config.yaml
router_bias: true
rope_fraction: 1.0
init_std_o: 0.0036
Below are experts of layer 4 (counted from 0) of a mixture-of-experts language model. Rows are named router (the router's row for the expert) and show model dimensions 288-319. Each number is 200 + 30 x the weight over its row's rms, rounded and kept within 0 to 999.
After each expert's rows: "comes after" lists some tokens at least twice as common just before its tokens as in all text; "raises" lists some tokens whose logits its average output raises strongly, later layers aside. This comes from a sample of Wikipedia text that the model never trained on. Tokens count by the router's weight.

# expert 37
router,204,197,200,218,169,226,223,163,219,179,202,212,243,141,208,248,241,197,182,213,216,198,221,222,189,212,246,260,233,179,214,149
comes after: "-", "\n", "′", " Location", ")\n", " Coordinates"
raises: " ", " and", " the", " in", ",", " \""

# expert 25
router,206,183,236,216,144,219,221,149,201,200,167,220,224,162,193,249,204,212,202,223,220,238,215,190,224,191,207,227,197,159,226,164
comes after: "\n", "\n\n", "-", ".\n\n", ")\n", "3"
raises: "-", "=", " \"", "|", " |\n", " "

# expert 57
router,225,200,274,150,203,251,198,184,210,204,184,212,196,169,215,202,170,199,163,218,204,258,212,150,257,224,231,241,234,204,215,196
comes after: " |", "-", " by", ":", " San", "|"
raises: ",", " and", " (", "\n", " in", " |\n"

# expert 44
router,255,175,232,176,147,273,205,221,206,190,182,200,257,124,233,230,202,226,134,190,206,259,225,158,229,190,194,227,196,195,179,198
comes after: " in", " of", " on", " at", " during", " to"
raises: " ", ",", " and", " or", " to", " \""

# expert 58
router,228,173,189,155,206,229,169,162,199,174,213,196,211,207,240,190,248,209,160,199,182,282,203,182,207,205,247,247,233,153,231,187
comes after: " the", " of", " New", " United", " South", " House"
raises: " the", " R", " A", " P", " I", " V"

# expert 27
router,209,190,206,188,172,201,210,165,236,177,187,191,182,169,224,222,178,210,139,258,197,216,221,190,228,226,229,264,243,206,190,219
comes after: " is", " as", " was", " of", " in", " a"
raises: " ", " small", " major", " new", " large", " minor"

# expert 52
router,236,207,235,190,186,239,171,200,203,204,171,176,227,162,216,214,159,218,201,229,157,253,180,160,192,216,159,208,230,218,218,193
comes after: " in", " on", " at", " In", " to", " end"
raises: " ", ",", " of", " the", " in", " a"

# expert 56
router,194,200,231,198,223,221,234,175,225,186,196,197,253,175,185,223,178,198,166,279,243,220,229,157,198,184,223,246,281,177,212,198
comes after: "-", ":", " (", " •", "^{", " km"
raises: " ", " (", " and", " in", " the", " on"

# expert 11
router,248,171,214,194,177,214,193,170,178,197,174,157,238,184,214,260,232,215,155,224,204,243,225,154,193,196,242,223,248,184,191,149
comes after: "\n", "-", ")\n", ".\n", " Total", " Country"
raises: " ", " The", " the", " A", " \"", " a"

# expert 7
router,263,190,218,156,175,235,207,167,205,175,194,202,198,159,221,235,190,220,189,202,132,245,220,203,233,192,231,213,243,184,179,191
comes after: ")", " ", " |\n", "0", "1", "%"
raises: " ", " (", " A", " B", " and", " T"

# expert 30
router,200,173,216,130,180,227,199,200,196,184,170,155,242,199,214,219,222,230,188,210,214,213,209,207,239,187,231,201,252,191,162,241
comes after: " a", " the", " his", "'s", " their", " an"
raises: " of", " in", ",", " for", " to", " and"

# expert 49
router,196,171,229,145,198,225,202,176,177,206,158,183,263,194,214,206,173,180,147,218,208,215,176,192,255,228,221,204,250,196,187,215
comes after: " was", " is", " to", " are", " be", " were"
raises: " in", ",", " ", " on", " by", " over"

# expert 8
router,223,213,228,168,179,243,160,204,165,223,174,161,239,205,218,206,226,203,202,242,179,259,194,213,212,194,169,236,222,208,180,191
comes after: " was", " to", " he", " were", " He", " and"
raises: " a", " the", " ", " in", " an", " on"

# expert 5
router,204,185,268,139,185,210,183,161,211,169,207,203,199,174,225,236,208,204,172,219,164,249,205,225,235,184,206,227,259,210,191,195
comes after: " ", " (", "–", " in", "In", " In"
raises: "6", "3", "2", "4", "5", "1"

# expert 2
router,190,208,204,186,185,223,196,173,237,170,182,186,215,183,191,241,209,179,205,239,174,223,239,203,216,216,198,218,259,189,234,179
comes after: " ", ":", "–", " (", "′", " /"
raises: " such", " in", " and", " (", " at", " as"

# expert 6
router,211,189,223,134,170,216,195,192,200,202,208,164,215,164,205,222,177,212,174,254,168,300,203,176,234,222,213,250,255,219,224,191
comes after: " |", "|", ";", ":", " in", " September"
raises: "201", "199", "202", "195", "198", "196"

# expert 53
router,215,160,208,188,164,231,220,176,191,190,197,211,205,162,183,211,191,214,133,218,184,262,234,184,238,197,213,260,213,174,204,184
comes after: " of", ".", " in", " to", " on", " for"
raises: " same", " following", " final", " latter", " first", " last"

# expert 43
router,221,161,216,125,179,204,199,163,175,166,172,217,184,158,198,210,200,229,160,227,178,236,219,177,250,211,209,252,261,218,181,195
comes after: " ", " (", "–", " $", "200", "/"
raises: ",", " and", "–", ".", "0", " or"

# expert 54
router,186,177,220,160,198,186,177,191,194,194,130,200,226,200,213,195,194,216,197,198,190,267,203,209,218,194,231,244,250,238,165,230
comes after: ",", ".", " and", " that", " due", " which"
raises: " the", " a", " ", " an", " in", " \""

# expert 62
router,222,171,229,199,165,219,170,213,173,211,202,143,203,164,231,230,234,215,209,206,187,216,203,178,170,230,226,174,300,161,222,182
comes after: " |", " ", "|", " |\n", ";", " No"
raises: " ", ",", " |", " (", " and", " in"